{"num_hidden_layers": 10, "hidden_size": 224, "n_experts": 48, "experts_per_token": 2, "d_expert": 176, "d_shared_expert": 0, "hidden_act": "swiglu", "moe_layers": [1, 2, 3, 4, 5, 6, 7, 8, 9], "router_score": "softmax", "normalize_top_k": true, "routed_scale": 1.0, "balance_loss": 0.00899, "balance_bias": false, "router_bias": true, "init_std_router": 0.035, "lr_router": 0.00186, "vocab_size": 16384, "norm": "rmsnorm", "norm_eps": 1e-06, "tie_word_embeddings": false, "optimizer": "muon_variant", "learning_rate": 0.0023, "beta1": 0.93, "batch_tokens": 131072, "max_seq_len": 256, "train_tokens": 438100000, "max_steps": 3343, "dataset": "wikipedia_en"}
Below are experts of layer 5 (counted from 0) of a mixture-of-experts language model. Rows are named router (the router's row for the expert), gate (a neuron's input weights, with its number), up (a neuron's input weights, with its number) and show model dimensions 0-223. Each number is 128 + 24 x the weight over its row's rms, rounded and kept within 0 to 255. Numbers have three digits each.
Before each expert's rows: a language model's description of what the expert responds to; "mostly gets" lists some tokens that are sent to it at least half of the time. This comes from a sample of Wikipedia text that the model never trained on.

# expert 43
Description: Mid-word English pieces. Middle pieces and prefixes of English compound words after a/the, such as motor-cycle, hydro-fluoric, mini-b-ud-get, Pro Bowl, rh-inoceros.
mostly gets: " bar", " pro", " car", " high", " ent", " self"
router:098087152088104154114081105146170095098162160131126105128083124145133101118136129114097185112109152171124142101094159127119145168135085190126096099125152119141107103122169124121098142130113119087086148097129146128130145110171089129168122119140136140121176108139091125106135122108129129141096132102132152124117132143116133118137140153149128118120126127136095129134077087141133116120118105127100131094168148131128090157125125146089110077097106102100160169142148099180154148113147081144130131144107157097154145137168159121104094121151138085118106131121123124142139112137111163141123127110153112123142133160120174088131113145151109121142111136080086110113134125098131179079126
gate1:080151131176127081165106162118137109120125141156098133109109117090116171141087159108141128108103129124101137104153135115087089134095119187082130074154131098101100166097143090150097132134098139155103147073101134100147115098113113130149100102151135121148070129087127157148140179151150137097105120091154144143137113122111151125109114152119103147120111113175125133101151121137142141123135107122173113157138124147102132127100120135121107157110145117147128138123109147132114128111103118122164174156110144111122152127097148163138106134149159127106114145138104154138141121159168141161138128090204092124112149080166138121119151125138106112113101148136112121102082079123140112136123
up1:123118153127114099098125128114126100114104123137177117113127098125107161086169168146108149129134160133130083104115101103174076106127159171077111135115145155145172126124124137138115172095137117120114105128115094168122138138169117154143163117105101136144115140126108095124124128115139138122117124124102140083117088094076129156119096146120111104102155143124135154102135112085159201118157148145100121119133088131118110144115114122153110100156081120141063130120152101159091117113170129119073106110123116157107161138162128152118138160122145105134146100148117140138119120104124133157104133108140114109152164153140073090153095153074136134102125139099095105102131097097133130140108
gate2:164089152119147117164152152098147078153141116126110122168163153151121120139173130121139132143138134129117088142139131139178125087107105111154141125109116113140128128133164110138161140108130121131165108146114122153113119141151116096161172148135081128186148146180118106091159157122115116165132104124116142161140139114116121082130148140135143124148114153171126137096162144134141160094162127152109138134103143108141111148154147133150129174125140124132141132086120130130138171114123101082140169120106162157122125094107147170132103170110152141146122085098167182166165124123149162102133141068102096129100119124118095133123145118134140094088118159131071106195108098138142132108133
up2:132165118151107112146154137126151134140141129182165075137136157154187118110148113140098116127111121124156107110110119141114119159139152104110116135150143134105169097120160134131175125144179139116115124107133121160130151152112094126103097115112085132159101098117092110144114145166126112084109137122115103125124152121088105157101087144115089102136144175151154157140091126114100109172127114138130133114140066127115096119151146121146108139114132126103079150139148155121121131137149119094152113126126139160086142147155126085105132096131119145145186113136122105104189146116125111154133087092135110156168106139141110143174072091095136129143100099180093112129120168159118153124146
gate3:101120137115092126150132138133116171113149136140121127155119106093132119109090185179128109139169093122101125124116139167105156115103113114116118157130156111121098115110127119100142142122152158131138088140128110106110135133124122132120110138134134117137082156152139130106164113088081134114135132127081137163132091102100131089141152087101124128152149126143153113110063116144110098100157137134141137085125125143141116108185113104159111153167115134161149128128133071169125090123110136175119124132154165122185113094126136153124109145132088175095133148081095155100156143114129158072146147091159092103140166146103154124117156095088144127108113108117100152148123158152127120168150
up3:141118095171106086145091095133143124128120105096166097150121172114089143137137119111111135103144110147092138144161088096152131130127133137104085120117103108135144108111116128175102138114098102129122148112106122163137127144110122076124151109146135109118136126097138150091101134130134122125150151135123135151141115130111144160140114161185101113112145157097153187111111114128191112130121083128169115144128119148068112153114083150108177129134133109094132123106151092116156143140150147159085067110109122107105117107125103097135111126139143114114106099155108148122112170083088100155144123129119114130148123148152126108138126111201119108165075123141145109183155105151113145121147
gate4:155100110116129142143127088159134172130155131145134112109122148104139140182134154168091134134151093147144122116132172090120137126123121157132111111152081148136088124178130154119136054153150118110126134110104104134139134186144123141166089092124137126166140110133129084124079150130089122135138162135140136160162134162167152118142111126166150190159091082136139108167117114125154140150111148139127114127163163101131121136153121109175136087105089136121125109105108125125089152109147142125173095115154134127116110121117133160108093125109139095123128139086084093110122104112114091144108158142125156074168120151152099119108147114128112105094095156133122108102120121098159122118129
up4:107104132121145102161099153121118161103171123121129092134151130109139137118112068156099115110119139113115104124174125105127171132120158115137108154179130107085127145145143094176166140137121129100107100147121138135161130125156128162167110141160141157150162121120110163153105134096130163123106159158110204111154140119149108099175138129144137136115111125140112102108105110156152126143076107195104141141120160129113100113107118115165094096126153134114126151115173151142121144122138075118139084125119122140112106100108138139095137128142119084175133143123096135155161141114113143113125154132102182121138122129093094145099130157101094110118095148111068137122145160094137150148087
gate5:147155126102143112160088122144115100146139123116153128139142107109118128128138114136145159071078111175099126117140096097112089132170137145124091124131116172120119178133135113133163113147114162164106122097142123105164144135129108118071106135148131136153155143155098131124133143132099131117166087145114165121106130098140117148106104139185102117178140173145117149159147147113136105136150185131122111089168099123107129124130100159128089115108161101130129101156159123118153153141109135154170162148154154142111160122132139114144139105143129123113078125120112115130118138160125109156151203116117141116124074128153106160102112113147153171100107087093145134098091143105109179130147
up5:145103153137140169123145116178134127137088142129144113121147128121149126112140112167098096139114169119111110145126194181146166119090121165115142145124111135148131114143104156130138125123149085116138141174139125118022120170096133140129087136115109123115115133114105090112092140127115133158140126133108122135079082129136120091116166141106105156142104101129141118147142152102089161115115104126116166141119129105117094141143161112105082134144113106113149122167096144113156111140122134150166156140120145104121103166127126163125153101131113105098154121149090143153134121102107091160137148134093116083115152140138149087082091136118059153158115137115136121160123114097096106132150
gate6:161109139138148115135162136117156140181171130142160142096140082129103113112136117141144170151081071115124124141079135150143131122105107128127156142116174111122146129118113136103137165131116148144146125135108094164142122065118129154112144112152145105115108156147114125100137125135105099127156131098150142149112154180115160156134125149107139114095099118121095117119127104146147110157110116123144163099118141129066119134170165094131099086117083148110130088133176156130135148159110144125133136162131153077167110113120106130139119118103112125119131113113190131131141133160101137124118089131101105126082135166125102115164175100142125143176112091129104120175111080152088144102096
up6:078162084127152129147112094113128142123127153146104133119124148127091145130141119167190151152143099091168127124098120124094150169125110156111106119083155126131095115146127117097094135130136149119153122140150105096142136164112143095082126139163139129122143169146167127120130094149109120109164128111093114112135134148146094161172177181063140144120115157100125094140122098144119165129119133173138151127115151119113162134161129137138146153146096130098150127153135119107153145102110106131152149124115082125181161097098115153120182070112100120133132140134136172114147089124095142136114123155131157125127144089158093126111113118131172125138153155151127100155123105153142071125142
gate7:131106115131115083158136146134156102153106154110165135086116162091122126103178131114156152117131105102136107110125125132102109100085106163168156129121128124165105148090132087098161162123121144129177093112140111113122123064147081119131174140095114122120129127145139169145077118138194149124161085151127090153088109115137162131151092124146116105091090130135115124092150144112141133120148109114099109103095140110137119144141163143144147180116096151070130145149148084138110144149130126111108158128136122130125119105153155092124110115143153117096086103126155149118153180151118108138140085142115114154123119103123112123122119170145110143128138112158110166109087099135127097148102
up7:168131127183182089100143121133125164159164104135179140122120087160108119146099109145112169120190129107107134098084099119133097131090146158129114104171148146139098121135117126151190097122167151105169133107123132130121099154102130097129126120123148126124138131148140132121136111125140142070125103127168091118157153130130145133116105123145160138151115113118128151138093080086158121139103112103108107108109110069135121136092126117147124172154133130109144152113124116125052115113161171150114163137098122146103128120121131149083138139149110133134137184146075103189133111162101121158128145118110145121121123118156101142128141130142096136131128123144160118125099142134145164088118
gate8:085111139122086163121142132146119130137142111112117113122101100126104137148145122164110110111133115074139100096148157132171122145153161130125109149127110142148150182072123058138075147167150132144133117128141110122141137092143124121164100098117125134120135117133154126135099155126156086122132102117136098117129170130162164122111095104107093160131122152130193138130137164124127124130089110135131132174097125096122154098165117135133114117117138118094111131108124095152077109179165155115105132136092093152155151150140136124103090188110173067103132114104114143137139126168129159130133172166100131122108070124114124141129111141102125089137119105094125128119104132118077122142106
up8:158172106127098080140138148106143126120092117168118114120142104122134138107123144141149136066140101138093079160131121134136052135093114132161114135162105103115160109147105150133145112105150148119140137115088112109115109145107113106126109131103132150141156110118173134131143088133114084135074127092148102165085115144145115120094171152180107173134118139161142126149138121124130107128098104138107132140138133144111113087160144130131137093112126114128081121119146142111122168145123104128142134123086149087126126100136117187108138149121132061160136119106153145098112146123173068125073096177122137096129158146123115124122150143139106094127123157143095109142105098109098108149109
gate9:126114125132156112111095127188104112116129169119109112144156122111105123175107168128147115079147150132133098159088085101153124165157120139107169104134125116118124132178103083110121148151107150141123153154161149109119116171139085125156137166133164155108101115136156111106125131085113163122111105138145119120106113138155147133112129102129141126159128123164121088120152130088161084128154118111118135144160112119132156142135116088153154136096117134110104110149132147130115130079079191114172112151129133148131152090148148143088127084139123165154114154130161115118103153135105106069104131124102137155165095103124146132156108162132111128184136133101103120149112108133173179111116
up9:173145106145111159133139109082129154127096177155110170136148084152120155169115111159161156180158134156099105130112103138099114139110169171114114140151119114118133146147152119132135131138179154093108117163104143095124129157140148092093121130096108141135099140161137097123160119139154133122130124120133116115100200098131154102150157145111115133121124104141115146132126139155089152090096136119134124098108123130129091140128125151123129143115151148131171099117161129141139136133068148146131115104161087180117138146130105134123129132105112158122112135122146138154180135103143108122165096075092082103153145129158122118131085113113149110121178151098175100107096161126124115154177
gate10:170129117111121163119159192137083156101104104200110166119125121153120127143111162154097119139128135136134141122097166152112147150141095144117135114123174113173183145136128143091158103146122127170173135165133102137148121141105157147157130157129163130132112120148116132136130130157134146136167127118105133085137137123140141134079101097118128143148152163134093144105091146171135138171140128167118137123132093090124137152140150066115113127147075137114124115113146068121103138147152153165145142099106156118182117164148109126129098140088132110129144135144116106162115141085153102111163116108145142132146157117102090111114099097084115151135111086115129148149138128146145114117162
up10:138132111127122127111132137117094097078133104115131106105115118165184177113089111091138112161108141153137107109082113126125124130122132121115108147123170135164097121103144124104093113147103132096129135125119144147142116151128186106115146118156167113129091131166098124163120118080141168095111113108085169121112122123155103108110136111137160116104118157117160115138127146131133141151117115144162107163124108067171160125105131143191149108106137089103113119078139157149121126153119150115112112123124095153148130109143110139119167111119106103177131145152070087105100113079162149113122092113157162138077121106154125162151106142142149156080152126119106142125154125095111152126156
gate11:126142127094114119152140121140140087152093111172077153136131105115112176127129116141090153119112139138132099096145128140088101121144158129132104114140161107099113138129134101067098166135111127165126117165144111103135089125080106154106139133164150138130147164143128129136137110139118090138093117083090136130157132143097092137137161105123137092134130091130108144149089129156127100150127146173107132117145166105089133130138112114072085116113127134079115119135134143081144138126141147129103112127113119116191155103128119084156132118137120180118119113146103174090089120087138135125141140086092169120151118099156169126138171146078131124127119126150155150129156109109180157149098
up11:113111124110102151170110139144087133092087115143098162123116114127146141163120130124121113078127090094113104092118154151065147144113104114163117121096116125093056108117157089165107129135096146110109169157136135116113142127120138128136149132117140155117138150106096151136127135103107150181116119086114106126146137140074130156191164131106130150130118118123095141186134164102107145156146136124116091113130179158129126117137097113121171126158099137112169093160141145143128096147151170109128156144101120152142155151108123148132109174158127146148105076154124123117160146123158119161161133112117130148119129148176111132133120150101104142116122148126134161113160131056142128142132
gate12:118115109171113132115120183120126161126163168109152176105155147150148096147155162099117132185141141118098161093106100147145133120163188136125148136100143184143120129115144113100124145117142080095123152134135138118166106137121143123167129149109098171150140069120145111179153130134131121113152143122117144130121129123128133149136128135059125085151119095165117091140104154177102148142155121134155127127134140091102137096139134064116100174149116131125112165092121125087109148103136115136120105152099142116167164135076139140101122135130138133064135142141121145144157092121130111120144112167124134126163187118141098156130088143126108156144107126142136115129122122116159132131107
up12:107113111094084150117130095134120131154093156135156150148138152164119140154116158108167098123145164198135152123106071169135130158141112149161131107120140094135144140100110115135104157156109123090140119141118136153135130162130108098114103186157121096109157160101114125128107106146155151140084152148093135179148138084136158096128151150112099091152099101131082122108126130128138115165143068165100143126161073132104117130115149106166110114106132153135186106125143149140106114129093142125129109146119092124081109151141123117146202118121147100114092131126105121133119141113146114134115126142139092136176128143116144135140160116134144144124110106136078098113130143118090149102101
gate13:150154126126112100132164136074126078131163137104177124131146109131090101130159121134162092175120161118121119113175104093103101131152136151121112108155177119124141148118119095142147120118138121164101150120100161131120154056115134126155119154162126127110155147159130135120181136120123124097118117114088158167093150124129154104105100122121114146123118125103155150123151115158184134174131099152137068154135133148126120146133148127158148151125090162106119123092134130142149123102145150126190087128127138148112126135113077134135139142167142125166137167165105148121099121077131105156127140160136147126109139104100155104140123141076149136140122114183136166104139123074120121116144
up13:132140123112128111132120139128124165128173144122087162145123122159191127069146169138099123103159088105168131126103158114140161135087142046115144152083105109112094106068127142099105132162113134100117133096136153178105146149114158138125133146091123126084097103099095148141161130122099116144116134117141132135128122105116103146163140119135160192151119121114136137124137127118146121161141123120126114177136144098119095136095152099093144118126161129133099125117119118110107104136137117084088114180144111100151095123102128111151101133126116140098144139097129115130180164139137133126114136128090138147137132091139119129143091065138112173139098080111117149120083113113150127109129
gate14:169135130117149138061115133088075117133146105127139151082095146159144131140156131138190139144151134126121113118136144126159127119176147154106117152108143125126131154141153126136135102151110091133114113125070146146125132112119134108107125178115130169090115149151133099125110099132139140126150126158085108118177093138130142141152113153082125139134129070134157106145179146127097177137147130124127092126121150105120148116100134119133089126124138186144157120134102134163094126138104095119153105116088115113116122049144190125128123123107142117116109131116203101113146126122131105106098117109151146118133130128095164130109155177090113118108175112133091142122140090154113116113116
up14:104116088132152115140133125099145113062111094094146134125131123104141122091134100126104129154140129099156130098132119153106188091135139181131125130121111160159109142090119101104127113111133139111126179095152124165140116115162138131134129135115103219136206087086113108108160115116122139171094109152118100146135135146130146137138138151144119127113131144104142161117124112164143177081136106171142122134116142129110124136104165119121108138162122102097170119128116109136128125120086130118191114148125130118088106146098114117125105152119113154189121161121144124166105157143089120183140118132141117101117125159112120119157172116138171110129124103133162118119091136112150114105121